Below are experts of layer 2 (counted from 0) of a mixture-of-experts language model. Rows are named router (the router's row for the expert), gate (a neuron's input weights, with its number), up (a neuron's input weights, with its number) and show model dimensions 0-127. Each number is 128 + 32 x the weight over its row's rms, rounded and kept within 0 to 255.
After each expert's rows: a language model's description of what the expert responds to. This comes from a sample of Wikipedia text that the model never trained on.

# expert 20
router [182 130 139  84 108 146 100  89 121 173 157 105 140 125  68  81  68 136 161 151  94 200 123 155 115  96 127 130 164 121 118 131 113 119 151 166 123 138 130 146  88 138 142 107 166  78 152 122 154  76 110 112 115 141 184 147 124  65 158 152  91 128 147  78 131 101  94 132 164 139 148 139 175  80 156  87 103 147 108 150 155 137 125 151  79 109 124 107 140 159 174  50  86 122 105 106  96  66 119 101  99  96 114 143 120  79 109 124 135 141  79 174 171 101  75 112 108  63  61 129 108 149 116  59 124  84 155  70]
gate1 [136 127 162 171 133  91  70  80  81 135 153 137 119 100  93 151 141 111 105  87 151 180 142 144 117 143  84 198 113  67 114 161  52 141 163 193  92 121 105 123 114 161 246 136 165 188 119 158  98  49 122 111 161 122 171  97 102 107  92 145 110 106 150  80 126 127 160 135 134 175 136 119 115  98 122 138 158  93 134 131 173 179 115 106 109 102 162 141 171 145 155 131 112 128 128 108 111 119 123 113  77 148 132 207 103  90 148 123 133 142 135 149 179 124 180 153 126 139  92 123 144 113 106 163 113 101  95  86]
up1 [101 146 111 131 140 109 182 114 122 120 145  88 101 104 170 127 133 113 117 205 131 108 126 134 115 132 100 145 147 186 135 108 129 154  98 107 203 143  81 151 105 122 150 107 150  96 118  88 171 137 100 179 165 125 137 141 167 175  69  91 186 161  59  93 181 171 111 113 110 164  89 107 181 153 120 101 161 149 141  95 138 142 154  69  82 131 166  88 143 163 106 124 136 150 146 110 151 116  85 170 103 178 108 120 131 101 156  43  91 167 104  59 144 149  61 117  89 120 156 159 140 130  88 110 115 142  98  84]
What it handles: Second piece of capitalized words at paragraph or line start, often names or titles, e.g. D-an-iel, D-on-ation, D-av-id, San, Nor.

# expert 12
router [117  88 166 113 181  79 157 139  94 145  97 200 138 134 132 109 120 106 167 143 111 109  93  94 104  73 159 121 100 162 153 104 111  90  76 142  92  82 112 182 109 123 153 224 105 108 119 102 201 124  88 112 127 122 146 172  78 123 133 177  73 119 123 134 100 129 124 171 178 154 157 156 179 115 106 117 123 159  96 159 167 155 144 159 177 136 154 121 134 147 159 108 118  90 135 145 144 126 161 122 123  90 117 165 126 162 104  83 162 112 147 220  81 120 155  88 144 106 133 159 126  88 133 150  83 168 184 169]
gate3 [ 65 127 195 140 167  97 143 163  94 176 138 110 127  72 116  80 161 113 142 158 124 120 146 131 140 189  94  58 140 142 128 130 169 174 166 113 114 127 108 112 147 190 111  90 138 152 128 133  61  96 132 121 118 151 169 153 137 129 164 126 169 175  99 216 179 156  54  99 144  83 148 134 126 113 158 147 149 138 112 132 128  93 153 114 163  85 143 133  93 126  92  87 167 128 128 153 109 128 173 151 117  66 130  63 126 106 107 122  56 114 106 152 110 195 119 163 104 163 166 111 144 137  87 157 120 185 136 131]
up3 [106  96 229 137 130  96 132 152 106 147 113 116 185  51 122  87 159 103 155 146 116  89 149 109 117 159 151 103  76 128  84 129  93 132 135  78 111 149  94 177 111 130 129 125  95 146 154 156 112  91  83  99 111 146 155 160 139 153 182 153 110 152 104 170 123 133 116  68 171  81 125 178 171  70 148 132 184 161 158 171 138 110 131 114 170 101 125  66  84 160 145  91 117 152 105 141 142 148 166 157  96  97 151  80  86 129 106 119  74  96 110 165 124 191 143 112 132 162 150 172 145 103 132 171 113 177 175 148]
What it handles: Connectives and separators: and, or, of, commas, table bars, list dashes, and colons after infobox field names like "Rivals:", "Discipline:".

# expert 21
router [154 152 135 164 102 154 177  94 163  89 134 169 112 114 170 127 105 148 151 131 151 152 125  80 152 117  95 168 190 146  98  85 152 167 119 101  51  88 145 186  89 113 132 174 110  99 143  97 133 106 150 128  64 102 105 188  80 149 166 163  90 143 164 129 103 169 123 161 117 131 155 175 141 104 173 159 102 157  80  85 122 120 103 126  96 178 119 115 148 205 165  98  89 124  96 123  94 121 108 159  68  62 114 115 114  94 150 135 149 133 101 132  92 162 133 113 156 151 121 168 100 116  74 121  65  80 162 150]
gate3 [110 115 117 153  69  98 174 104 149  33 146 145 143 164 155 110 138  99 136 153 154 134 123 105 110 132  90  92 156 108 161 105 166 137 141 145 124 129 117 137 131 130 173 121 125 132 147  56 121 191 156 101  99 110 181 121 163 178 126 133 103 139 118  45 160  95 162 210 127  96 140 182 162 119 121 150 155 120 151  79  89 147 133 113 147  98  72 107 156  96 144 116 104 123 105 109 127  71  64 139 128 102 153 171 135  74 120 103  92  65  99  86 118 169  95  99 111 181 158 146 105 130 140 185  71 123 175 154]
up3 [206 124 190 129 115 110 160 117 111  84 143  95 132 122  99  83 162  62 118 147  71 135 151  48 125  78 108 129 121 105 136 106 174  96  97 105  70 147 153 132 177 106 120 138 139 153 152  90 132 192 100 108 124  94 174 126 173 140 125  98 113 139  97 144 105 147 170 167 151  78 155 168 117 179 161 154 133 102 140  76 114 153  90 131 198  85 112 124 138 151 128 143 160 153 109 125 151 119 141 136 125  82 137 197 112 169 155 176 115 121 101  70  93 171 126  49 128 153 134 141 103 134 168 149 150 144 117 193]
What it handles: Pipes and the first word of table rows, infobox fields and section headings, such as Season, College, Wins, ==See also==.

# expert 17
router [130 119 100 104  96 114  72 145 132 147 151  98 116 116  97 131  85 205 191 103 177 162  92  95 152 103 116  91 126 126 186 161 113 121 122 138 155 150 137 155  83 145  90 137 156  87 159 118 159 149 125  94 157 152 168 162 165  76 110  88  93 131 212  91 106 149  99 187  82 143 101 141 158 123 102 124 120 103 121 153 152  77 167 193  89 151 137 179 120 119 145 126 126 129 160  80 117  91 115 108 121 135 164 108 137 138  50 138 157 120 132 182 171  59 131 157 110 132  57  89 170 144 137 130 129  75  83 128]
gate0 [122 155 122 147 118  76 110  73 127 185  31 114 143 120  95  58  98 142 153 152 144  93 145  60 128 156 115 112 120 173 129 104 192  88 111 148 119 184 183 112 198 168 129 190 166  95 116  76 134  89 114 119 146 167 206 145 118  96 131 199 142 124 137 126 165 113 119 112  75 120 149 120 111 146 173  82 108 165 148 156  96 120 176 136 143 175 121 131 109 158 118 132 116 111 139 105 139 146 172 120 107 119 138 123 117 121 156  85 149 111 179  78 155 119 115  88 137 157  83 160 178 132 137 140  69 103 145 129]
up0 [127  91 113 104 132 190 167 169 126  83 193 163  61 155 175 185 163 130  98 117  66  96 141 182 115 100 172 108 139  89 129 101  92 133 110 142 150  49  84 137  73  88 148  88  79 149  86 166 136 101 148 156  89  70  36 101 130 177 133  91  96 121  84 130 109 107 110  86 153 106 159 128 136 120  97 157 116  82 120 105 156 128  90  84 116 119 144 132 140  73 105 117  99 125 143 135 143  82 101 132 131 122 170  94  93 119 115 164 101 112 111 145  69 125 123 121 106 137 186 118 115 131 134 142 169 166  97 126]
What it handles: Pieces right after a first capital or digit, mostly given names and months in tables, such as J-on-athan, Ch-arl-otte, J-une, coordinate digits.

# expert 26
router [151 100 118 101 172  94 146 179 128 135 108 125 111 127  92 191  99 190 110 135 138 134  63 173 106 136 143 144 139 150 173 164 111 148 123  74 164 130 113 101  88 162 115  91 166 138 155 139 104 173 133 149 188 100 143  77 178 103 103 138 177 160 172 143 150 162 182 154 143 123  87 122 117 148 144 126 129  78 135 159  89  91 164 138 132 119 112 101 152  82  96 175 146  98 133 158  93 135 140 102 107 193  66 134 142 179 131 158 189  60 162 112 180  77 132 141 128 153  86  82 108 158 179 139 175 117  77 109]
gate4 [143  82 122 113  97 200 110 108 160 101 143 117 118 136 115 143 130  91 104 146 148 139 117 134 168 131 155 136 162 140 158 101 121 102 141 155 123 144  74 107 102 137 133 130  75 107 123 184 129  88 120 143  92 135 126 156 109 167 134 114 117 117  24 157  96  93 138 128  61 146 138 171  94 161 135  79 163 119 160 137  94 225  86  77 149  78 132  79 151  47 126 138 136 175 102 128 122 163 173  92 161 136 171 130 146 105 107 160 153 120 189 132 195 164  56  95 122 176 126 138 120 165 139 120  95 163 119 103]
up4 [148  95 118 186 120 144 131 143 161 107  50 135 131 138 133 154 156 148 141 150 166 112 129 131  81 167 147 136 143 151 129 136 158 118 119 100  96 140 156 126  98 119  78 114 153 134  75 139 101 184 151 179 137 101 191 180 148 151 143 121 198 144  85 177 145 112 128 158  66 103 143 107 165 130 146 125 160  88 133 124  66  62  77 117  99 163  88 107 167 113  96 182 171 156 138 153 143 139 151 140 194 144 171 158 188 149  88 139 196 100 186 113 167 152 129 116 152 162 122 103 126 186 108  95 143 151 122  66]
What it handles: Month names, year digits and state or country names in birth and death details, e.g. born 23 December 1989, Chicago, Illinois.

# expert 0
router [169 192 141  70  92 120 145 173  80  96 130 181  78 182 162 113 135 128 116 151 105 143 185 100 171 175 174  86 133  99 163 177 160 150 121 113 158 143 125 159  96 108 108 111 164 133 181 130 171  82  69 124 125 141 110 154 132  89 144 123 145 173 170 158 134  85  86 155 162 111 142 139  74 137 171 100 167 168 176 115 151  86 184 148 192 109 125 106 149 147  79 142 145 143 118 136 102 104 125 193 137 101 153  72 131 147 116 174  80 142  96 119 174 116 105 164 110  99 163 158 130  99 118  91 177 149 137 100]
gate0 [108 114 136 135 137 114 129 134  96 188 107 131 114 119 123 154 168 155 208 102 121 146 120 140  95 138 131 145 125 179 126 141 150 109 150  66 174 174 108 136 151 161  91 134 123 145 129 170 200 172 167 147 104 154 161 128 139 128 153 131 127 162 148  94 152 137  66 161 113 126 161  77 124 195 138 125 195  91 112 149 103  71 156 182 157 165 134  82  65 164 143 126 154 139 156 230  95 164 150 116 124 128 144 140 130 147 186 117 143 108 132  35 149  89  91 137  91 187 138 168 174 117 136 127 121 142 152 110]
up0 [121 124 129 135 120 155 119 125 189  97 158 139 148 126  91 118 128 131 122 139 157 121  77 107 162 127 133 101  97 116 132 110  72 112  90 196  93  68 144 100 135  84 170 135 138  97 104  95  89 125 158 126 167  80 137 151  95 139 103 104 142  81 123 190 156 168 202 113 100 162 109 142 112  88  96 169  81 133 108 130 118 200  78  77 112  82 110 165 178 152 103 131 105 116 116  94 187 104 112 116 111 116 146 164 161  84  46  73 133 108 148 207  78 147 146 145 158  86 129  88 125 134 102 150 105  97  84 162]
What it handles: First fragment of a lowercase or capitalized word just after a space, often after articles, e.g. "c|ruise", "S|ailor", "m|essenger".

# expert 54
router [ 89 155 134 104 190 107  64 193 161 193  85 104 163 131 126 136 123 137 139 114 173 158  85 103  80 155 101  97 106 178 144  99 107 134 156 144 132 137 133 104 154 167  68 104 129 152 162 129  84 106 133  99 148 144 113 148 132  93 175 129 159 160 117 148 139 112  93 136 118  93 121 111  78 114 159 119 181 175  63 118 142  76 137  89 178  92 155  95 127 104 159 115 140  77 151 167  86 173 151 170 118 148 125 117 206 180  92 172 104 141 149 175  96 112 111 162 104 153 102  62 164 164 148 150 153 149  86 155]
gate3 [104 128  98 121  94 184 145 125 152 148 149  91 150 135 128 147 123 120 103  85 124 126 129 139  96 181  89 200 136 110 122 137 118 169 119 134 111  52 156 162 142 141 137 113 100 156 178  76  97 114  83 163 170 103  82 111  81 158 135 137 154 130 120 131 104 130  85 166 148  70 158 100 106 117 111 154 132 121 151  65 103 132 109 149 130 110  78 107 126 115 185 198 104 125 126 168 132 124 174 169 163 216 105   0 142 123 120  84 117 143  92 138 123 136 172 138  95 138  96 130 144 155 111 120 141  60 118  95]
up3 [141  93 129 106  93 177  79 152 169 110 151 158 155  83 143 103 101 130 159  79 156 124 179  99 156  82 142 149 111 190 152 111 109 154 154 163 178 136 122 142  95 115 129  85  79 111 148 103 114 123 182 131  30  58 155  99 122 116 152  82 145 175 120 127 166 129 145 133 130 203 161 114  96  81 108 166  89 120  97 137 187 174 122 139 187 107 148  94 126 115 115 101  97 127 120 136 107 139 139  83 134 175 104 208  81 137 104 184 158 140 120  85 119  77 113 139 148 147 119  99 164 122 118 155 158 127  89  87]
What it handles: Endings of place, ethnic and adjective words like Qat-ar, Buch-ar-est, Mong-ol, chem-ical, Roman, Arab, often in -al, -ar, -an.

# expert 59
router [100 151 144  82 144  83 128 206  97 126 162 138  79 150 118 174  69 198 110 173 103  87  89 129 116  98  80 117  89 164 139 180 134 116  89 148 179 129  79 123 124 126 113 110 174  69 152 130 149 135 155  93 198 148  82  91 135 108  95 162  83 166 148  76 122  82  95  95 139 173  91 133  97 160 121  97 126 148 138 109  79 118 157 177 109 102 114 171 134 153  62 120 149  88 173 126 134 115 158 114 167 150 124 118  97 126  70 121 126  88 188 124 139 152  99 149 124 134  89 130 100 175  96  95 139 115  93 154]
gate1 [119  59 153 106  81 133 121 191  72 152 111 183 176 173 120 144 112 144 115 130  66 125 195 137 164 115 112 164 114 158 123 189 165  82 110  79 147 123  63 128 129  91 187 121 146 113 171 131 192 100 129 111 172 104 135 125 166  90 148 112 125 118 153 116 214  98 139 164 162 134 118 140 121 174 110 124 160 164 152 118  65 167 177 124 161 122 126 113 146  80  78 135 137 134 196 132  99 130 193  96 158 133  73 112 117 134  96 108 108 112 184 134 147 147 132 186 153 136 135 111  97 130 146 169 118 143 127 127]
up1 [ 97 191 125 140 152 102  99  87 139 152  92 121  94 142 140 184 154 151 116 130 201 186  74 116 119 111 131  96 109 126  95 104 172 136 153 122 155 153 133 152 122 147 115  75 139 135 101  99  74 191  98 167 152 109 143 139 124 152 114  91 151 169 109 143  97 158 119  98  70 103  95 147 140 135 127 114  79 137 132  98 197 146  92 134 137 223 144 122 158 129 177 112  96 108  53 107  88 171  79 178 133 176  95 191 135 116 168 104 201 146 121 103 102 148 159 134 137 109 116 157 109 132 129 105 105 192 117  97]
What it handles: Single capital letters opening surnames, initials or name parts after a given name, such as William Y., Dan Y-emin, Mc-F-aulds, Bill W-ithers.

# expert 48
router [134  97  60 131 106 144 124  76  90 177  96 138 147 153 111 168 161 102 106 103  96 107 169 119 158 157 118 129 108  84 119 102 137  91 161 171  89  87 144  76 106 191 157 118 176 164 132 121  97 110 114 152 101  86 141 112 137 126 116 122 203 113 112  72 153 140 128 153 123  89 173  41  71  88 187 109 116 106 170  94  79 113 111 132 152 128 146  95 118 181 118 120 125 141  95 143 158 125 110 152 182 112 149  71 111  92 157  97 115 165  98 141 160 143  86 116  63  81 129 148  79 107  96  89 160  71 147 140]
gate0 [118  79 147 161  96 128  93  72  95 150 177 132 110 145 144 193 117 148  96 124 115 121  77  96 115 122 184 111 102 116 131 114 104  90  90  98  46  94 151 111 118 202 102 101 129 120 105 131 109 136 163 141 200 102 135 107  29 136 138 122 108 107  95 133 104 127 100 101  81 139  38 118 109  95 130  91 130 123 136 145 118 161  78 153 157 115 117 156 156 106 139 103  94 122 141 120 170 150  87  92 139 111 191 123 148 152 188 117 172 149 130 176  91 112 169 169 148 104  81  92 192 179 136 125 134 103 140 117]
up0 [ 52 151 103 109 126  60 115 177 159 115 118  95 184 102 142 126 141 135 162 160 170 113 113  91  98 151 134 214 157 130  95 118 106 128 119 145 170 139 148  99  88  99 111 147 114 137 116 116 100 178 149 111 167 140 119 187 161 167 134 126 120 151 107 144 122 138 131 105 159 100 161  63  91 159 116 131  99  78  96 137 110 113 155 105 155 148 179  49 117  84 129 147 117 105  98 140 100 115 178 193 140 167  74 122 143 140  91  83 149 116 103  95  79 149 111 115  84 168 157 156  99  40  97  98 153 182 156 146]
What it handles: Short inner syllables after an initial consonant, mostly C or B, e.g. Car-ib-bean, dec-omm-issioned, Disc-ip-line, bur-ial.

# expert 38
router [112 118 202 151  79 123 133 125  99 167 124  93 124 103 138  82  73 145 166 126 131 129 115 128 124  64 141 129  79 178 111 113 167 132 125  66  94 152 182 183 117 131 185 172 118 145 131 111 146  62 107 137 137 112 112 123 116 137 166 141  90 116 132  97 132 137 111  89 149 105 133 144 201  97 201 137  93 116 122 126 147 128 137 151 161 174 180  79  92 173 150  64  86 157  97 117  49 131 106 164 119 125 168 148  94 129 154 109 197 130  77 192 125 111 185 159  76 141 167 118 125 128 118 112  87 128 138 121]
gate6 [115 150 129 145 114  93  82 160 131 165 115  75 158 109 121 139  74 143 120 125 166  94 110 140 182 118 140  70 157 144  90 135  35 150 132 100 114 168  58 123 131 127 170 160 170  61 134  95 138 110 175  55 157 177 166 112 104 125 155  77 115 148 107 138 142 154  48  68 114 175  82 177 125 103 174  97 137 134 103  98 109 145 102 107 122 111 159 104 126  93 165 183 123 133 184 110 114 116  86 142 116 146 170 139  80  82  98  71 138 101 109 130 159 159 141 121  87 110 132 151 107 119 131 146  82 113 118  91]
up6 [104 157  79 105 127 131 152 156 130 125 158 117  67 149 145 112 116 107  39 115 117 170 158 134 163 111  70 165 185  99 151 116 110 186 132 107  73 131 130 191 147  82 163 186 127 102 123 120  95 120 131 168 176  47 188  98 137 174 144 142 151 146 112 126 118 109 181 126  91 101 112 126 152 151 122  92  92 123 107 138 161 144 129 185 152 172 153 112 146 108 134 120 144 134  98  69 134 126 112 119  86 153  92 152 101 163 135  82  87 139 151  95 178 151 181  83 134 121 121 193  88 102 167  89 115 171 115 183]
What it handles: Line breaks, == heading markers, See also, and table header cells in sports and election tables, e.g. GF, NR, No.

# expert 22
router [130 134 144 136 182  90 116 174 165 162  94 106 160 163 161 200 119 119  95 164 137 101  98 136  88 187 100 117 102 167 112 106 136  78 121  91 138  95  89  60  96 160  90  80 155 109 148  91 101  77 181  98 129 145 131  91 189  93 129 109 160 177  95 101 106 126 125  84 163 178  80 162  88 119 109 123 115  96 109 138  82 133  79 123 107 106 129 148 135 112 156 152 154 120 166 154 187 178 109 116 160 118 140 196 139 173  85 128 162  94 146 135  95 112  62 138  82 161  93 100 151 152  92 119 141 136 156 166]
gate3 [119 116 130 111 139 163 173 113  41  77 131 135 188 129  94 107  99 171  64 129 116 123 110  38 124 116 173 164 152 174 133 146 131 153 141 119 114 143  97 170 134 148 116 109 119 212 108 152 134 133  97 124 124 205 101 138 151  49 117 108  89  97  77 119 116 130 122 123 199 116  74 128 191 125  66 149 166 158 123 113 125 122 135  53 132 128  92 134 132 152 113 144 124 173 127 105 183 131 159 100 129  87 117 109 144 144 106 131 162 165 136  87  87  93 163  96 186 170 139 113 105 167 156 134 144 151 116 123]
up3 [138 118 136 109 147 107 126 143 117 105 149 157 190 134 120 140 135 173  68 107 133 172 113  34 112 129 132 136 118 104 124 129 125 165 113  80 132 167 101 154 121 159  74  89 139 204 104 131 141 131 136  99 144 177  96 127 146  87 147  92  90 141  68  76 135 127 101  77 139 123  69 150 132 138  98 117 157 185  61  84 122 101  93 101 164 115  67 104 146 131 134 104  61 214 151 119 166 139 102 169 119  96 117 134 144 132 129 176 136 119  57  52  85 129 169 103 116 137  87 159 142 162 124 100 134 154 122 103]
What it handles: Final pieces of personal and place names, especially surname suffixes like -ić, -son, -ski, -berg, -man, often before a parenthesis or table bar.

# expert 56
router [176 135 127 166  98 110 217 122 134 116  78 152  65 148 200  90 140 120 148 159  78 128 144  58 147 117 171 144 146 193 164 118 149 125  98  69  82 121 111 161 123 108  99 172 112 113 159 107 164 115  98 146  64 102  65 164  99 120 148 124 116 163 128 165 102 129 145 125 173 110 133 204  92 172 149 164 132 178 108  99 123  88 109 148 144 147 170 172 163 197 149 147 140 144 128 142 172 139 111 173 128 139 121 136 112 181 122 178 158 146 149 140 121 106 159 116 152 112 159 158 104 125 104 136  80 170 160 166]
gate3 [171 137 112 168 158 102 129 102 134  86 108 127  86 141 143 146 122 131 103 161 147 133 116 130  19 122 108 115 137 155  96  79 157 118 123  92 139 171  54 130 165 184  71  84 149 133 171 161 203 180 134 129  93 157 122 104 187 104 120 109  95 138 165  85 115 175 111 149 170 126  86 131 117 150  99 178 107 115 113 123 115  45 116 149  76 147 173 149 154 123 142 162 132 209 125  98 129 157 134 122 148 131 101 150 162 157 133 191  72 132  95  76 111 128 145 118  75 110  97 132 106 136 179 110 140 155 135 134]
up3 [102 149 158  93  73 120 119 139 137 148 151 115 149 109 164  95  36 166 159 120 123 154 166  42 119 129 210 135 115 107 139 160 138 142 136 153 163 107 165 117 142 151 116 117 129  73  96  70 139 136 149 127 202 151 156 156 101 168 103 117  65 143  77 135 104 115  55  92  86 122 174 112 140 144 181 125 174 163 126 126 125 134 162 107 183 120 115 207 116  94  94 157 153 100 147 118 137 138  84 162 119  77 170 106 136  92 116  85 129 142 156 106 157 164 135 163 136 138 100  67 155 141  89 166 121 154 123 132]
What it handles: Pipe separators, colons and dashes in tables and infobox lists, e.g. Platinum |, | MF, | DF, - In office.

# expert 39
router [102 151  95  76 126 160 122 129  45  94 173 175  82 155  95  81 102 149 131 178 108 148 151 100 174 107 190 136  95 156 137 178 161 175 100 161 157 164 103 149 119  82 121 134 138  84 180 116 156  82 111 131 116 118  95 125 127 110 142 163  49 125 158 121 133  96 149 145 132 155 108 159 157 147  66 111 143 173 122 137 162 162 184 156 153 162 139 160 170 122 122  98 139  85 156 121 152 101  92 119 142 116  84  91 129  74  98 149 167 129 196 185 151 133 120 139 132  67 138 132  91 126  91 112  79 103 172  82]
gate0 [159 136 156 103 132 133 128  80 123  68 122 111  92 105  93 136  86 116 129 155 115 123 161 157  92 113 155 220 148 136 198 113  73 107  71 195 125 143 123  81  88  92  99 170 111  79 157 138 161  68 149 137 193 143 112 159  67  76 133 123  83 108 134 138 162 137 134 143 129 136 176 117 150 139 121 161 156 105 169 162 112 149 163 133 127  78  98 166 128 157 114 147 147 200 115 105 111 172 110 107 145 107 130  76 158 132 143  90 170 148 191 117 130 146  81 105  84  76  79 101 124 108 132  92 133 105  80 104]
up0 [ 77 124 138 158 135 150 164 164 126 234 109 127 150 148 171 148 122 148 110  73 141 103  76 105 149 134 101  89 141 151  73 118 187 114 162  38 113  94 135 155 157 125 165 146 144 133  98 122  66 148 125 102  83 125 140  49 172 163 165 106 148  65 134 102 145 125 126 119 114 101 100  99 131 116 134  88  93 104 121  90 146 132 120 119 118 199 158  99 120  86 150  80 108  89 128 157 118  75 148 128 110 159 128 195 102 154 179 112 131 135  87 163  93 132 163 114 139 144 139 125 124 157 146 130 121 158 146 221]
What it handles: Line-initial list dashes fused with a capital and other first letters of words, such as - M, - P, K in Kieran, S in Søren.

# expert 29
router [138 147 103 130 114 126 116 127 138 133 168 138 115 155 145 121 138 128  79 102 144  51 197 151  80 185 144  94 131  78 173  91  83 143 172 168 112 121 112 123 132 142 149 121 134 151 176 183 101 134 151 126 175 131 150 162 122 107 144 105 180 167 134 196 159 135  71 134 183  80 143  63  98 121 156 147 166 147  76  75 160  77  83  53 158  75 155 107 138 121 128 128 127 148 165 109 172 155 133 150 160 119 165  82 158  94 121 141  83 165 134 117  75 103 140 121  82 129 155 151 175 106 110 124 178 166 157 105]
gate0 [153 117 142 144 164 176 148 134 142 121 174 112  88 162 191 130 108 122 133 124 153 159 125 184  96 147 121  61  88 104 123  96 106 123 150 116 116 158 129 101  97 100 165 143 117  40 156 114 153 135 105  43 114 110 133 112 135  94 219 102  80 142 113 149 109 115 112 138 114 157 143 119 160  60 147  85 110 172 141 113 123 157 137 132 153 140 128 190 114 129 203 189 167 136 111 139 124 170 125 140  79 123 166 141 167 140 148  80 118 113 199  55 135 110 129 148 138 114 107 120 199 134 151 136 146 167 137  61]
up0 [133 138  94 150 130 192 111 145  82 151 134  82 119 117 115 134 104  87 183 101 142 149 166 157  96 157 154 125 163  90 134 117 125 125 123 160 142 149 103 149 103 135 181 119 110 108 158  93 148 186  86  84 154 110 161  79 109 115 186 116  70  92 174 130 131 111 129 116  84 121 140  71 178 128 146 114 122 117 163 127 142 129 151  96 116 130  50 216 123  52 177 179  89 135 123 115 130 141 149 168 186 114 142 129 123 111 122 125 140 174 200  73 166 108 179 103 117 124 152 122 154 176 121 162 200 161  97 157]
What it handles: Inner stems of technical, scientific and Greek-Latin words before suffixes like -ic or -ation, such as an-is-otropy, ar-pe-ggiated, sy-m-metric.

# expert 25
router [116 107 103 137 179 141 105 169 100 140 154 169 137 128 119 122 128 175 117 158 111 112 149 163 168 112 183 167  94 102 157 146 130 102 109 121 172 152 108 157 140 104 159 158 201 127  97 118 159 121  86 170 114 128  73 126 128 127 138 181  62 115  92 179 147  89 187 111  55 115 193 151 155 132 132 116 117 121 135 137 188 163 135 113 121 134 148  91 154 118  65 135 136  87 153 168 117  90 167 127 100 162 108 120 135  51  74 149 138 144 193 185 156 150  98  77 181  78 131 115  64 113 151 103 127 113 111  86]
gate0 [100 102  92 122 189 177 112 156 118 157 111 160 121 202 156  81 104 149 178 115 101  90 177 113 105 129 133 158 183 119 112 176 132 109  87  93 153 136 101 122 139 129 146 192  73  71 149 143 194 111 159  97 132  96 136 115 178  86 164 132 134  75 149 139 137  95 129 121 122 156 176 124 169 157 119 137 180 125 118 151 110 142 104 162 141 187 136 171 103 112 127 126 108 100 152 177 116  81 170 117 130  99 219 141 111  98 130 109 129  75  87 173 135  63 143 148  70 103 153 176 120 138 146  70 102 106 131 138]
up0 [113 114  87 129 154 153  97 175 138 118 136 155 111 154 143  75  63 130 180  97 117 152 183 104 127 106 163 159 166 148  96 166 131  87 125 116 124 129  76 177 145 162 159 177  87  90 177 154 169  77 108 129 138 121  80 150 118  86 170 156  92  65 142 115 115 107 185  77 106 167 125 141 181 114 111 162 147 154 122 139 158 117  95 197 125 152 123 136 101 120 149 125 109 112 150 158 141 105 177 137  94  89 190 103 128  86 149 118 107  78 130 153 158  59 171 146  75  88 129 136 109 136 101  54  82 101 139 164]
What it handles: First digit of years and numbers after a comma, in or pipe, as in 1-985, 2-013, 1–0, plus word starts like pl-ated, m-igrant.

# expert 31
router [170 115 108  70 128 105  91 199  97  95 155 148 113 161  58  97 112 186 129 143  85 140 130 128 188 127 174  93 124 145 136 170 141 178 134 198 132 121 111 133  91  85 134  92 123 106 173 111 134 140 108 132 186 151  93 136 137 109 128 173 108 130 161 130 159 114 166 141 132 145 132 145 115 100 142  98 112 156 169 124 145 176 187 137 116  84 138 134 175 196  94  94 159  59  87 131 116 136 178  77 151  79  87 106 101  89 114 148 174 144 135 189 162  79 100 128 161  93 137  97  90  85 144 116 135  84  88 104]
gate0 [163 119 116 139  97 162 105   8 162  92 146 148 148  82 113 118  84 100  88 128 132 134 130 159 153 155 179  95 148 141  84 129 123 126  80 159 142 113  89 112 100 176 148 116  86  90  61 198  59 100 120 162 178  96 124 134 115 183 104 162 114 114 119 174  80 157 168  77  72  94 156 142 127  97  81  90 145 147 135 142 126 170  84 111 130 126  76  93 127 177 136 146 123 105 146 157  94 139 115  78 117 105 113 138 146 131 144  64 100 141 105  87 123 108 133 102 118  77 142 135 122 154 191 119 125 109 163 122]
up0 [105 147 169  99 163 117 113 199  64 160  97  97 130 145 157  89 159 151 168 179 176 144 102 135 118  95 111 143  85 107 127 129 162 132 127  97 106 184 171 204 168 121 115 109 130 164 168 113 206 163 104 144 109 158 172  68 122 149 119 154 131 136 115  85 161  88 153 145 151 137  82 134 126 168 177 137 115 144 186 130 144 120 113 120 183 147 150 163 136  83 106 107 105 132 123 127 150  46 130 156 102 112 133  39  99 129 150 150 167  87 148 144 141 156  80 183 129 180 106 139 149 124  68 118 124 133 150  97]
What it handles: First capitalized piece of a proper name, mostly places, after in, of or around, as in Ne-ufchâteau, En-schede, Ac-re, K-iel, P-embrokeshire.

# expert 33
router [ 86 139 154 106 149  52 108 146 114 160 121 110 122 107 194 178  40 167  94 117 139 114  94 150 108  97  90 150 135 167 107 145 114 108 111 101 157 105 133 121 111  90 147 130 176  59 117 132  85 104 170 105 163 166 174  98 117 128 122 159 114 175 136  88 106  76  60  90 129 165  67 139 169  67 141  95 136 119 104 118 107 150 158 142  93 131 121 122 149  95 140 128 101 141 177 112  68 107 120 127 161 167 161 165  81 147  59 104 154  67 136 104 140 150 140 151 135 173 148  93 106 167 129  80  77 150  93 123]
gate3 [135 200 114 178  83 197 112 104 144 152  83 104 128 137 194 119 105 163  88 158 132 146 107 138 129 107 198 156 141 135 110 151  77 158 149 124 134 178 132 185 158 101 163 145  25 101 146 185 147 116 143 149 126 104 168  94 136 133 183 159 131 150  80 145 111 179 114 160 144 133 119 148 123  90 166 164 108  94 114 116 183  87  95 141 172 123 123  77 147 112 119 150 110 145 106 120  47 121 156 151  94 112 126 136  54 177 192 102 129 110 147 131 148 124 121 141 145 168 124 131 133 134 179 132 128 113  92  79]
up3 [ 96 138 202 122 137 115 151 190  94 173  71 125 160  83 110 153 104 119 123 111  93 150 167 131  84  87 131 156 103 130 117 111 110 107 127  20 116 136 114 143 103 170 167 134  89  99 125 144 178 123 106 100 133 144 155  68 126 138  89 117 128 207 126 126 100 119 107 125 136 109  82 193 112 102 161 107 126  73 146 160 102 154  82 117 164  99 134 120 128 133 149 145 151 184 106  78  79 123 179 171 170 110 139 187  78 136 191 129 102 104  91 172 199 126 141 165 107 127 126 110 151 132 165  95 149 134  94 133]
What it handles: Surnames and name pieces in biography titles and table rows, article-opening pronouns and digits, such as Brown in = Jason Brown =, She, This.